{
  "n_layer": 12,
  "d_model": 192,
  "n_experts": 64,
  "experts_per_token": 2,
  "d_expert": 128,
  "d_shared_expert": 0,
  "activation": "tanh_gelu",
  "moe_layers": [0, 1, 2, 3, 4, 5, 6, 7, 8, 9, 10, 11],
  "router_score": "sigmoid",
  "normalize_top_k": true,
  "routed_scale": 1.0,
  "balance_loss": 0.00677,
  "balance_bias": false,
  "init_std_router": 0.0234,
  "lr_router": 0.00105,
  "n_head": 4,
  "n_kv_head": 4,
  "head_dim": 64,
  "vocab_size": 8993,
  "norm": "rmsnorm",
  "norm_place": "pre",
  "norm_eps": 1e-05,
  "positions": "rope",
  "rope_base": 10000.0,
  "rope_fraction": 1.0,
  "qk_norm": false,
  "attn_scale": 0.125,
  "tie_embeddings": false,
  "parallel_block": false,
  "init": "normal",
  "init_std_qkv": 0.0426,
  "init_std_o": 0.0528,
  "init_std_up": 0.0609,
  "init_std_down": 0.0609,
  "optimizer": "soap_variant",
  "lr": 0.00467,
  "weight_decay": 0.0,
  "lr_head": 0.00502,
  "warmup_steps": 200,
  "schedule": "wsd",
  "decay_fraction": 1.0,
  "decay_shape": "linear",
  "final_lr_fraction": 0.0,
  "batch_tokens": 32768,
  "seq_len": 512,
  "doc_mask": true,
  "train_tokens": 364000000,
  "steps": 11109,
  "dataset": "wikipedia_en"
}
Below are experts of layer 9 (counted from 0) of a mixture-of-experts language model. Rows are named router (the router's row for the expert), down (a neuron's output weights, with its number) and show model dimensions 0-191. Each number is 500 + 40 x the weight over its row's rms, rounded and kept within 0 to 999. Numbers have three digits each.
After each expert's rows: a language model's description of what the expert responds to. This comes from a sample of Wikipedia text that the model never trained on.

# expert 48
router:457461442462506525528520442519573547505465456469454473494518514489447441511478525529566471556508508499514515517441515490547426453481478437486443490450504485548472396485486494519519523446523504496545544527478531534450518532496514481527462469562489526470551559488484461466468503424416481495521500414477501527517437539484534471452551487497443457533485451466486441498509540494527543511405475468378425510540441436499516483511454458491604484542511493520534409460484490506542547472463471516518542505494580504473469528570425526405460518522525460508512490559569436478539516455544477522
down0:559485578434536551512579472555558506491583543478404474528459506537525496468505432463536559578523515546532484512414479460513558550510554453437482541536494421459525488494515484506568483534491458442501505508518542552456437504560520501562502484539567482508483480501462506494522473474486463542497549458448478461516554484510394494491476483492534411431510501516495553508440503505491506483517436524492467494578501466524551511497447599516479499485552499574548461469505502435505481497484488515479456499479481518538503503539417463546515488566527537604527517475517489576526525473574519436
down1:459425454441516484444475476513535522547537477435477566536430507458491526539471486484520461422526502486463485492441457460529450494472518539461454499580541568486434448492495528467525492479556505453568509484434628459480416447506502498538520512490569478507470476479553565463475449565484541537549460497530457502479505437525519506461527528520456466520501513527512501516545554466465483489498368537505511542511387519516486540461501481504492507499539452528523476525478544497530509498459536443462439521568505524416514459507552464461548564456470524522508511450397468464484444536523547499
down2:467424483442437507539489521536427464466526518481544512550521538491444548521503498477418555475520515515447480494487490533460457470429537490523512442539558455533448458513581542557533514489577523485486466470478520548502570499544571461608445550451575576512494483531506503533463475532446473477585479484509558500470489530489478444517470507503527484562526489416477509502543518527425509532508553495485480463568528564471486506393535422476500525491563459497500518501516542494457509476462483516470462516551551402457551525507470448469556484473564548433513456523521528480513430529545525473
W-sounds and consonant clusters. Word-internal pieces with w, z, qu or sw clusters, such as under-w-ear, tw-in, delin-qu-ent, sp-e-aker.

# expert 19
router:505481516481533568516480441552510549463468536550489482513524515480468541544449530512564429501563433518513483472442515516526461572507474501447462499429480467482476459485500534503500525514422500589533476521483511505500533547441549469489428481530540491492485489492482491528521539462456465495500550500488473473523509573549580435486538484520488457526503456546521527436486541546498493518446533446348466546572523460557485486587455537540505423490459545492549464462420542618517501466497479514387571483446528529471544476547461492489480497482530477541496499515539493443559487478489472551
down0:519522506434488496525519541480483554532566479438465458520529505527472477492459515506510519479463515506525472482565501588495541455484491559449460506537503532521530486551535559477499540495485494508543413519435459509437574484513486511473549551494512565429420480538486476433499507433541485530453504462532519511534497510485441433480561575446457613454470592457503587506495479529496547533448453481559512514493500529463520533510489465536554504482536492474434511537444539581520518561481387478540472507478487514475516411478475490459531513445588528566451562455463467511561514555483511505
down1:486532506474448475495520522467505480500544548469532475452516578442518490498477501543568583492437485572501490528569543529548513414445497539539510469496500479477482566456429501509463550527470473543522451517540597431467564552492550448513496505494556526446514516478562485504524546502572523577511452473479462453472512442508530515520495475526445445525477595501495489540462479535477500573501448533474536577473584499591522505516468497568460501427528456433417531468554497504503502573492458499430492497472484541458565515516525463491575489498482529472437576518546517476561480486476532521
down2:450524497512438520516447454486532535418417480490562538465468474514530478524468398458453534463478521453475499459476541594525495571488507436496457551477487504457533456420511458537522517511548504457504503493507539452538480564489442496486439476538538489459510505455525501509466512518463499543467479508572493459457456495473442504445508571516524490491501492449415507460485508504594463544516487466510501490477512472452484403510471514452520431496522604504482472440443461449554453475481491542502461499430483462535482436527495527513476547497631523484495512479473522558487435516407517591
As, became, No. Words like as, As of, became, wrote and No after a verb or sentence start; also periods, colons and closing parentheses in citations.

# expert 29
router:510483477515497543526483430546494598528497531530484510517517493490525523517479538493555514490576538493487501496474541471450447532491495524514471517391461514524491456523493483577533502458513525512517528524520460533446543444510502497488482437559490460493548472363470506516554555487425480511472520430517528509502514513514570529485598459557448482526525502549544471414536484472531535533468490416451461472579549444534503447541517494467562488507451461558543543503446488501492543555515516530395570523518536499483576507528408520512430530534453529498545502553544546451581464522539514491
down0:464493448482498468475563513504546510493491526526534476565458534485564472420486524485557479536561518451506501446489536494540442508424477486480512455500460500532547442482536551467529554542499531532476515455534527508496427432540568519484471506475496547490533442544435537574552538475593477459507518504542501495559499519466531517552408532512490484526466422462550485466503523516539563496460524466555502470457522521515563500496474425559409459523404476534465532483449449356460460514532536532507458487504506475503474516454577499592509532455515490510494489474452547460498510555564554482
down1:488547569490503489527521438523516446575433479527457529451491496530511480538510453442526511531492391468551512552437524603584485509486537477494487510498535501504478523507492476598569499512522465484501513474507518511457525486503502460570481498491489484513534469496496483473532504457531485424510591483532480453532496559423432554537525498539551566446545562538536508517595543623500466544497568509513551471449509502527491470526488487484544516497540573529421505555489468537523480470458540552435448407515500531500523528568518441579534506516553460490440538447483500494536518514461527482
down2:439454451542544524511533492516461482506555472499451533495475481425481445500503466478545436458486510513424491495544523492539519452516470517504553524532482421509527504515512524487470601489446452399459595442486505464553416424452529562475482469440587499506508501462506436435572428514522511484483445512533419445501463514471599500476470463530492508578605554492516498523482548405414465470519479506556478486499487480468554535494471498577501462500504516513590523534438475462522468525443506518516493513494494505418514461492515487526519517493439475468464527457488516475502504514463465469
Table and infobox separators. Pipes, colons, dashes and semicolons separating fields in tables, infoboxes and lists, such as Genre: and pipes between names, plus country codes like ITA.

# expert 58
router:515440495520473455508480483521520508466481508535479407548456508530470465532428576541547409554481492548479506493466550512509465584444500508478423508478472513482521524508512493543524552516476539566534464500541509456468499519453509522484503580528523504505497558442465513493500533456447440510484588485519544525464502459501554423542552464507465423519467462534457474405493507477485520539473409486421443544593553545487517387471474521513532516496514508558541513484517462578475523597447555549481501491453565494493559442550501508452496495466507484519531439512595534449510484493520506505
down0:491493478455560525442414530483481510547556496493500476484495507500568502532525509482471503499469478494596588498482480483469454509442472502529459442509556533466476487522516497499526540562512534478551522510513519535488397511452480438516431518443569372526473495521468466532484472512522568428547537485479467554553494497424543551469430552537517530465507547498541501560423542478482536464551445475529523554532483521497476476510489499481477517460460532499523457556546437425518556465463549478525432480526502519447407540439505453481484476484446463580506537453538490489484426464549538581
down1:482525488512497503482520465541502532561456501524441429497538452588518500558501505544504509537551550472510473495597536486490520474499502492470509497471489509482442478457560587500461508518493504526458599454522465490430520458483508451515547538471451537501408558590504513552475525447488518440497527510554450499498510449427461450458498461472449509477509439556451516570479475471493518511467537466540489522403518479483511560451449464471504474430464523465552517513469482482469454491520524571487388506510413526551521559547458541534581508500449514434561507535451486513571544516517580526
down2:548543542512499479481483502529471510449560544563581458471464486480521508475544453480455467520550536459457525415585524510557521536513511489440542513516558507511573471539512498507567489539476467521568526493477414494529512520469494545485489446462430496509515541516546453471540505529475454530504527504462504478496532355511459506437501509437519600520536506537487433508462482377534508490519438536510489553473469483458578555471423535588518460540421582489533497522480502468498479583469534554529480489465534507539486475490513527483460481456480507513528444520514562451461494458440480478
Spaces before numbers. Standalone space or dash tokens, usually in tables or lists, right before a number such as a year, score or count.

# expert 22
router:549472483480436539509447450496473500515430497527476485490507506464526529500550490572581494548514462652464484540536507512462492501457558431530470481430469523501514502429441570535520557485455542556530512522512508522488483511461538483508468514540542461492510545495402528529553518429490494551479533382488453551522450516544516520521495448551498499504511461493563513491527534445486466549476494446438470522521584478560536518505509578481570528519529536508511523494448453563569531484447542535486539489506514547412558447534502496475445493452494515538478478545579570464450460499535486526
down0:470437501466479497451553535526530458479576510484510470480453494476527502543554526555525494565481469419528552528510505479459496496512512462431455513469502472502425485490510456494468521508540550474467475505456521533430493483524452471466477478501531565516538479592487528447464563522484488526551445528511407604511477462545417513481532518467504465491489560530526521470520532585531478462523455456487525560483534532482507410456547473549509458456561489419560495563466450445473480481501543444439458568506465547464495534562499411479495552507571495495468405559552486502507479594503481468
down1:514481499578511484489447535530464511475542535445560475418476491489450484518524415474444491506506459553487532537452488521543463490575528510568490522484498452426525500535504487483450550478497490515460555516417571437478468450510444515534484481522517470494539481483464477408540428457532513561489484477490562545550442404534542548476484557510604515467528421486523549531507548483557501479449471588502622560470530492510517428452525433458518543495483517498502489503508440475541520491573534508528526424526498518506528449520537492514459463472523448494479439490500455536416489449509503493
down2:496442478555521564545394448548475431503476444527478457456545488595516488539495499537475542509452494554511474474504497555503467491447465515502508482452425515472519543485529461522585499510468562461526497474459528478486470509457523448552414484435464443565478535482510433524513584527504427498501490480491560426550541583532499527474469464457461438466485492456513482549529531552472545492488473566462523551491520509497444489588535535531528463529493504485466455483542461579446542449487574531500490578480499488423461479510471509518547477462503465525552554535512421519552521579488509542
Noun-modifying adjectives. Adjectives, nationality words and determiners before a noun, such as National, Soviet, public, former, first, two, another.

# expert 30
router:484493496567468503490547491600508604513465543526479464553544471480478502526512506566525404498527483581513555463478505507473494469463526467500454523536474566479514420524548506517512477473430522578564533506517487572512450517427575429537522516504490462559496576442474512459523555484451512524464540453485451514548502567497517510456570473474495492515546462492542490479510541507461518542494512485428480494550504438563516539523526525458583496477547498515540476529506459553558482517536574487464565463493462459425511489478440553455477494470520534498558373543566552500512485502543500462
down0:550452519525496497495446558536495520506447528436443525465527433554506465452484463456538459455451551479490493517541541530538464527506522523501546496515461523408451409483485536470503487567564526494566519450555535510543463458498529508506448510473454428473503478497522528516483455551494475503539484449488536506499451505447547546490498488503521521430558530476474424535457425485525492537488478498563485539514474519477554478527520496536513444564508548545469557598520503525592573473471503526502397482468459597466568527517509468531599521582508482457561439528472534566555459509469526468
down1:530514456455475482457480496462555490469554423548531589552480541455494502477499452483534469545499454460511461425518540519472534489552547470446504459520536518419489486427511553473481533426519495562468485525498453502556469465482436501522473440532536436420521441549504495502548496495591549532522527515470547484504501485484438513548514520477475508479518496439575517460501517561451483471536577547492541473456439530561463522507501489552516532532480442489471522457504589481464430465471528499456525449485494507434546476446444521496428509403563425469483503542465528578451540487457444544
down2:499495486463554508450437579537527483453543551527487485483517541487467591439517424469570556464418431513537525516460482474502501534451522422504532529490551548519412488468424563541573541541513592508563517512489501460472475477485480495460536404482465486505480468451507477482494505424487515495511418531474513518493456465480488428598526540498589486407515490543538439486519484482563542543462496519447524510511560446520455553448448541562509450478476493499530505483496457518463485452535420469547506466562468508535506484517494483479511496484483505531486446509560489475521420523499431515
Leading number digits. First digits of numbers in tables, scores, attendances and years, such as 1 in 1984 or 4 in 4,200.

# expert 57
router:499489491524493523515465424511508546517405437504481504548507516513528534482500498512569449475497478565476471547493532493523503506495516526489413535464508533533501457461429540540502559510484567540541462536518490456460515526481524499497440469568527476514469487386452500521546490486435442497462529453489483526564501516519541492532537452501476476522528434485560508495555447441554473480408469441495439577554463485510494453491440519467565556495421536563535458495452439582574536539495517541471547530500492544483583555526485520480362466487437483534496497540586547531500499497493497508
down0:472541576501479489524509574484487482550448464526442406544500523510547515517539551553536572430505498664544525489533487539510450469465531527417547470520535515522501468550558509501496471539492552511512517527499438505516540523566513491511559506499506524449480472487500480517519477473421506516530482555519487487594497560454511494512469532482531485412519511532517541472480504496533474499490608398515481516509547506465477412545527460448473459518505533571488537532517528500499525511494576444570520462493514507441476564579508464516487494584541462430523512431547492519512515490508554436
down1:501525513486501530455492518531584424482413577466427474556396518474528440539504474491470504468536523511497551517475432501522528477575468490543512517475462507482529513523475487462517507509529528514509498413481510482524507562520504493532405477533536525496516491485451486468532475454544559516448527537511511452499484471465464455458469513541549462519476517471514456506466536554546542542465524501515556527471471523568415530595521496485517470468492475516457540494484537536504503609495520600523504444484569492535552497488483433412465474447507473557542514434561492398457401489553577475
down2:487498396548524529482504520438481505475455479472522501550502399560528519519524527465543406487498522523539434504516491533522600499492481520501460444492518440448566484518526481521553456436468485498499461530540559536542484458434578468514569535543493502476525474531502493536493526540472522471498520485525520477505551502482436539528493523562511535539454425503500492530611506525468566569493566479488564435464530530498525519449487521453408536498525452551529496477569544537471522535481515563473543502440480426434557489462437582524519479475523400550535433469475486508551506486489473520
Prepositions, directional name words. Prepositions like of, in, at, from in institutional names, and directional name words such as North, South, New, United, Royal.

# expert 26
router:561475534539485521502511471572476539523389482554422479491523517490519520464495547513585463449523526563467510493445479489509461499510528435495517501457550529519453467492430499582543485496495601514528480532570423513496519481418514486536425511523543483504527492486423557519493525422406408532461570470521447522508472540544550492532547498476457516542465432543551505463480449477427497449477467494431439550535521499541516499559446589465549508494510552523533498530497487536522559477498515482490531510456519552515602542512459484432484484487540482496499499541511531478500436467552519532
down0:458496515468483499568542457437481394495511468465467437507458493500496519505469469497490454428544529562452446565545545480543474508533552525512542432430469474579463503474421477552505454477467494504516511508453499524478483517504453554462525478417523519487549461576531468523542479549586403497425492535576501465577475559477450448476478558543578518508525505502497411494499609447452429489499513509547526489512579502548502590472486448490530439463518481542489438544535543470436460544503519527464465505488531514505455484500489494542510514546494448492555490499461510498479497460521498469
down1:540547455573422467483536518530526462493444511460561448434468482479440485504513533498408458558516509437536546480543487504455409480540424535529513523606496482551450487485461515492501470448509416493443479493517448492473520480510497549501522484463480541569517555493504531462434509475553470525512447478518491555518465519452544464579526519428547528462485494501480446508497481501449524513546485468519434468515495547472538456536488431493504533493495486525436460520505517390515460506509495444543538481452473499475424563500511494507462474398500457589500473466414582517506518437514476432
down2:495491511528436486556489458491522472530450465428508531459500583484555578518454501515480523449472587529498470557460513534488463445504531511574549499486496474479544472504543497464471511522570453515511522551446495501526529474469459451409563525389532492460549465538538454419597534480566507500517491461439519464476480478468532394525495430495481494496507562489507491449497520503483504510449392467528427467465452479522472483428529517582456495500515436476536438530468475478522544520467522434550513520515481460527516485517481466461501377516506555547527521447541553504451504532508491497
Prepositions after verbs. Prepositions and linking words right after verbs or nouns, such as of, to, by, with, including, such, between, via.

# expert 18
router:517432488603445522477546514540512465454433494503510543518489415455496505479439528520549468442548482539477511528466528501475387543498494495478546501504488527527440532433503511550492574482461540575553480521550394459532539517433507449486505463502495497523496509470457490463532526432409472564438562456513514540498497498517552499544546443475483510537541461523492465471455484453451473537510435442476460557550517520540515472551455485456533459461467505512515467530456505560540559497499474526557570465411478501494492549534473489487403469494542541582492484547591538509515455502515527490
down0:472456500476510516501522557466512459483527445378411559532467507490515494576499496524520529482490450537504467533499476423529566546487455492509481469529565491478494451541466441575490551576501465447477549442527491508480501513493469587478524526532502474575504558449488520536489507494446523495534507510476498572514486509444441546502527494474482476530541510550398493512529463483468528527510515507538490513527403483447401436467451460438527436459492508517511464529529459584500560454480440491485515494517517472487536454559573552526465520543505447620470551578545459488471549493476535517
down1:461435540499530471525549423494532487560446497526516509487489527564452518503474418539489503494429544511502534494459475468594469472497552470389451515561528466544566470528518564465462487494483438463454462529449495508473518502547478521536556494445562507491433416444452504537516501545514493510498475542457490521500536563490533566610527499509505471479554495491458534499487475450455478445556470496518573480505425468458477483534509476418464467569520474465446519503525485575462563550495499567550493384490510554460500492508513528494526479465485549488578511496540438537509519542536567518
down2:544495526511518530475531506529545566546452523525496472456518470488510501521472462509510483477504520580520490526535465534523392567490462529483556482550443475541497504585502436524514388474476470475489542531497431476545572432561485507421548543452441506557529436535469497540495490496404532504548442503512466508505461460501481521513539498548490452604472476472539501475447495470488477535500498532456561468440530499548572561525546479518485495488472497504460455463498504499461562536518484446544508464473524534499457570401504562470557598487560510458481579504518553498502525450575501442
Prepositions opening phrases. Prepositions starting time or place phrases, especially sentence-initial In before a year, plus on, for, during, after.

# expert 63
router:469470489525422553495506446539494549456463563551434501476461437521500523504543534511522461508513544538529549481436599522495497500490516498543455508505492520514516486483452591534513512472461572457520479528537593510460539507451557499424453547504528459524543479445391466528458574483493464504488555452493477508436483481497561516448546501525492459484594437535520478496532517470493452475463515403437489520538501492554451516523514469487570527525527562547496479500485538620492539529560565491495529487470501510523477449534394491446524423512486497512497491569574498480521517514484498431
down36:525560515567439520472457526410502427450505524442501488486523551457517561518446495536464472471410459531531530498538490554524492436528466545504500543499516537440487488583555523563453455484474540528535533510491557435529488472520535494474554453544499488550488553525496502528506491444476506439521543472505435516459484503578499488467495552501513460460483490491435528469458483604447521449515477528489464429509508549529427519483530560489502454575558433511456559515399485493503507524495478507504480497544537440484380472476467459451495527502576507566510449505510419476504518507434579487
down37:538470521480480542522474513454458470476512534517540604506540526495493506481510527501426563465431492520461515519465484445444454507536503489529413473435542555543529504448484481578496505407531480452463487564408556566503508504413471533527466543482461508509471559488500573520503522542478501520418449475522474533526449486483394459526480549557511562577491558494521410514486587486543456474450566489415519524425472527478532456496452490476515499502520451485513543452448523481475525491575462567489500554469532435527530478477448511505505531548450460538488463483550514503531535517478470516
down38:447448440454522507521459543488558502483457486505523492417514486410486476437443446476477419502504478460469553437513526478481514481521514477501555489545421473497483449521522474506516520485560512483519531430490507522493467553526456465497476529526486505522457441512466568512509496498520524485454492508482556554504537484503474456580445554540527526537463491433478524510534574551514552480557458515503451549496456518562515590518540423462450475473534530562502522542467479499560501585464513460538399551581460463561525487456457498546482455460495531455508543563576544472547518537381457489
Dates and years. Digits of day numbers and years after month names or on, like May 1, September 30, 1919; also words like part, founder.

# expert 55
router:501474519543550516491545476566449537470512522592441487567449544486493495511437488565543407526473499553510523398539553527490517489501518468558461484506539490513526478514513551564508515513496536560553492575441438512511530519496491547487510559500480495528487526435443477514606524437475447582448595432471490516553507492580545538470529436545537439505478472556486502501510506465547497566516473517523525496597542454530499469512485458473536506503473537504463459550422491513501511564570550447443555504536502515508518469508464502469459434477527444461508480605489527446454496492505488515
down0:561525497521514422538499420498492514481494479495544494478512558523527491526494492509542514510422503454459431507490474511471497495531484476514454482500490528546561541531551566533530460461496494584518476523511476535466523489540513469517493466502459495500467363502566516575478461477518515478449473525464535496520487550477563577477525525490508507474540490473481460519528541542547439503512445490508484441449480531486493463565581474469522547562439518427524507512498449473519473481485461472518482499587447490530475513435496571513480516496414480561376548584503571452581512530454594396
down1:418511575527468567549466491522524509467489501523477434416478470466574480548519504465529464512527463623486493490594484491522488495517514511458503487472523486500508504528475554456520483537520453508553474550522554445449519448453561504467520532516539541438583510534497483502510489489451519497490529482521567480493487483419536543401541519505515494511519472517402479518602512526549580561512587502477522467515447448462529480449450440513498497592551472493511478553480569565518531548457464493495503507510503509566558528481487508546513505543447497436475453495488485521394548524458502433
down2:562439581506506505522529477601457489513466450488423506528619498506511513476445457563522497484511441479477531531446528496509463505482466443476550487457522483503535502475453509470454537549551479542486521511549483479420469511502480506552506518502393569489487475531508440505442536524517429394508432511499513514474506516500470523404548500546472472485520460436477582496438464557557520486507506488520507550539464545490573535483531499452511536530493470494505492536526527577512535469520493487457513465422447521492507561469519504472502427486519466501434479470565563540583462492504374507
Year and coordinate digits. Digits inside years and decimal coordinates, especially the second digit of years like 1-9-60 or 1-8-02; also the article an.

# expert 6
router:492500489571475534482471486480481537472473562589456507483572486502433501482462506512526446578464520515543534535504504493453434493540467510502438513429490543512478451500431493520501504506463493521547477553477614478471527534471525460527479518572485449512544548487476564494503534466426504508482490434472486464497543575543559494457552526464426463475484497512530490446442472486456497451519502462408436510540520415457480440506509577517531523521474498444488485547410523565502556504457519484515512452477482520433465443494464533411454402450550464483517481564578520487424512502534535519
down0:479502608508448532500527481506501596451461488501474544467506508557562422497536420425488528470476481542508501528563486486465475449545499487523493520458421585579487458526455532502531552505517519538508509463462488551508436497503582497513525458528489451469548415500481592499547535465394531514501532546490506474522527515502504493497526428506488486451519557516495448503462410492510539468477510539478441585491501484442487501487513464475537497599606544425448512514497496573509508473463439524431513536534491475532502461506514488493521585496493515448495498508526515539515477552433554428
down1:500536559503556579470524420527495501431495548449519459575462496567573424448508535549468481507504461536567503501452547457538507436443475517509545472453515455541464553479513527551491537541460510508450482520498474488563504468484532443503505465518503559511566462554536502571522469496508492448493427454565469509494451503476475517513463512568529461524492540554432539488507490424421543502505466470531518491464485509422549534472521557511510515511441567534491526448518550491481476557505546549470555444435491568509494562558456442510469479527492543528548419388527442483512533490554508520
down2:527430436542478470561455486438536437533487467515505510525514469568551460456566491463464429556549623518494464601515562537469536487525498493484527534558549523498449459542555506510453467489532482491485469460507487580533481546537461525450508514599508465454515493511490492546513530481527528521470480482495463518420539498532484548534511450563495496441482564502518506521477448439504527454603526523513528515468507456427531543544504544476455489455514453504522537476502528512424495592450437503418478449444476431529515550506508487495553443489473495423515455459440496466569503503530483487
Apostrophes and table digits. Apostrophes inside names and words, such as Ze'ev and O'Reilly, and digits after decimal points or colons in times and coordinates.

# expert 15
router:519491488514486575530522448532457607481443561471432482497536579478509487470500514560541465517535466534541509516512507501432450515498540430453469533457507489525508411479499516528528488526481503575554504575494541506480488531429519426458423456507543444447494506452458491509499572459440483524506491441516506520494504513552580493488565475467490495478502444591469480452501450469488542530430528393486448519598494507541480469560499497544538480506487528495506479548478499572545528531446522557441510510441492529473473504565422554462494410500508564482582473521524519442516503471497532485
down0:609483426489536549519491516500461515512475461501586523573613508482535501557507470513448451502491512465508532454576498558542487531525457501487469555480491490536523454538432536484503464509468460460508550537474489556535453450479483480574487528472529465543538485586518443456543473528558470581496439472465490580491426457530486468544518533537540468499448516560488532449448521490560508461479563508578482532454613478512474463489513481567538459482475549582485462503457492488594530507493432434474475532536467450492499561567469506516479466509525483504511452530482523442523527512486540499
down1:592505441479518548494475485505488501496414509440493478399526524571435474514514512472542468447479568529469489484502461499519487505448549442480475493494471534554495556492469498628460527495559531413557507487497427503560506527477449552507513520502542436471446453522494491512479558539581464497499454496548482548428461503554461497475514536395476436494477455553558537488488577562533472506474532494490489554544510518455496500462556433464456490539543463535496563484492471493556500477570501520514399554533468470549544506456483561518525540492468492511485483534507524511513593523485546549
down2:525505515466463532554530542486499501552499488397457448435484436451481449515453520527475478446580539560480497414463515516459477514460462511495505537513512452489427485489523448456469478550480488519612486474526492520588460560470509386448509490420517465489612383532544513475466498496476525485544471450494513537539501487529521467504524548447521509521464455463514507514585519500546481466495499510512533558459497482486510480528490569445568525466481494462495526527474518430449462492510495435474440532396524536536460502470555542456491431493454530513500476455493472465473533537496582476
Table cell values. Digits, dashes, percent signs, blanks and bars inside wiki table cells, especially sports standings and statistics columns like points and goal difference.

# expert 60
router:459482515518488582501492463533478523526466537530459476484538555508486510505520455534571418532472501528502444531512506509461445549492523432519454575466475505559521469543465529551463505514445531526566503543488559528456503548457543438461474531522548445495495546521474503520517571449430418601460587440476468494502540528539574475516539487480462462508535437526514485511528488499473484498423471435450485507541558483561497505571534546507589520486490569487504505544459543586514581481503504528491580489520502571495532467549454518445457407459504475497518504552559517433506464454537528495
down0:513517502483511507504613491475475477526557511446504507495411522508457528471532529381518474495474522556439533519512468457536483492538557505456519433491453536528475536507572580429515511467534547524435481443474460489508478526556463508439526507536537534512520476475441458548477482484541522464489425492469536504560617484518524464447559485466493445534518485494513512540483474449543536439468481505461536545498466442511521466533461528507503485472535590529530542546480530425539545459556567534459497492493554512478498466572575468465501587502500480561558523484472569457468553509597457484
down1:519495507533489449539544485488541478634493497572576500535504556562440518553512460519637536506444514524396477515494548503475492541540513573546451511581595547535523492530519489530527474508480500536572468520533464490521490544550459461484482439449447459478484434491504515485539499493500479472531511514476499408542520462471437592555544518530468532525516462498477467540532539516500476506572472509468523518453534471485565453432481478475483500463499444507527450489513497570480513514518459483441534555556568483463542463490451466439479500555486499514415491486431498515567487474481518535
down2:501623493475503533438507463509474477506549511521468476425506588549476482501474502402499520573467539450472457510493443494490575466553509460551537504492475476522473503511555506475459560451512533498509537465462453452543515569511582487512455513499453386525490493450551480567536480536516495480453539514535462445498502439468522609443484501487516544517478490527565504465511569556473550473503571550517443454482451500450520444545508473548458543461405492537460442479501512456436500443526422517509544476501431540518566483469513567463552538473491528504461471498484488534489515483527532534
Object pronouns and determiners. Object and reflexive pronouns and demonstratives after verbs or prepositions, such as himself, themselves, them, this, these.

# expert 33
router:555511511517461529497453469518457552489468445477428425495514522457484461474545535572544501481510456605521519541502539526554502517506562434511467460411436494469540528408437511532488528503464567577578490471509453508454564516481533483488454498553510496453480532504461503529521515474470503534432474411489453530491464522582529513500553473540435481526479494517525478507528463397461527487482453453430440565521597455564479529520499559475562487534481478473527501528470491526517536489461523498497545474504505490463535515560490558491503475412504485483537472538529603476498455450475515586
down0:465481499541477479467548528550494507512474467583566433441526370496519532610479543476508521444519597530475554493521513521496499447506504462500431455513460452467520483528498516471524519468524487509490581445483542522514525524435423493444444424517464423466395479471487559476494479536548454468416459544510517468461540475463531518400476495486463550523455498518544525397553495530446501486433478527456519476503473490488517528501557457517486480524536448499512501526492518527422523536495459526561507497525562513579531520453495572512462529494521575507479520518485479536449495502520432483
down1:478437517491476509482552487510485487477585533493495480505534502457541487456444516498426572552486522324478487480492553488484517526502498567554479538478580450503475552604486498443492512486543484503548542454614526476526543518482506488466530511444421523490479437455464493476459526489490496546515560492476540483437519446538486530531496510468425471499502515480450460522384511583517484558497506544490486541485491565490479511545510531533490472491500488535529507504502482491461503491546541542526415523483497523494461526449515493478508578515516530574440424514447494601567493549546471457
down2:465502426542533487578518518468444501553526584557480534530488464491526477438460533503510558532476527468450493415514498453483457547504467505464478522539527536524462563585538531514510471495504507459535427420454533554514555541503460477460491415417464483509500462470464405543479483416489547500501518557496490525512439515484470442542500516493431455495495503450507475503518512577457503519479471543451410561511524544501507419503476492508471536487425495451494554452467504539422496483487448423451501451488521529513474567488524457434523477509491443459552526489490468485590472518543454414
Adjective suffixes. Adjective endings and common adjectives: -ic, -ical, -able, -ous, -ial, plus different, similar, important, popular, often before -ly or than.

# expert 56
router:440474537563445534493463446553492557466438504476437425507534534514518469551473467502527442542427518553531517526486527482484492561470518496436525523466457485492523416470495523528438535453508560525544488523472522512482503517412504451446465565538508474530567508478453471566493545441402464481491526483448477491482508521552601539464544471429504511534508476530454485483478458506469543499477483472416460547581518506573558435543514520479576458470453508478534477506548456550503530521546546480426542501483469585489523521471434496451437429440472496458545513535515499436503466481537479526
down0:514521483562494537467453465440520485529485430476482427421516474475439516515525432485521471478572497533490519516577505531450530505489418517556477505478522521470434548510533485537512488531520487577470509528435443567487483505466530458613445486579495501465500506552497529507563472515486553491497507465468508477468505530510502521564560525431557475486516579496515551501486505480480432485480586511486468523473480490490474436495502518460493500572452525463483439471476484493519459539518562549466465468520411503492597526464570479467528507410520487432574633488500510580509437520492491478
down1:581515474542472524464457518523507477539526510406513486481527469510551467491489559521613481498547526480554532531519525502581453580509555520498395434515534500561522481506463539481479474443572519475498467592510455505595616514582379490435604530505507471484507487465475527505484457520491568470459518474468523504530533576452397539537498506485517522481485476518492471536469512493524450501496500476535541506537539480476458547498480517492540527502533471441510487491493481500511533560489466501486519485443505538543539537544391506478509473526586518517539504532479530490557494450553497513
down2:446481482539510473562520512505523486551517470490475571542498588434508488555501518532564522487485555402498522553537554533435569510492533425465565537563550576496552497504509494491431530538508528482421498459451567503540492524495505483460552518533491476505476523527473572529492545519538424475508565467482529502527451494527526501490488504468457441575556529452447546516460471529512517456478532466506410475529465538482493537449545551529482521485500501472508484482545484420545491472545526573484469457482426546553537503486514524586579578495462496499438422478526562505487474544417525444
Letter A and articles. The article a/A, capital A starting acronyms like AI, AMA, A$, and digits in track or item numbering.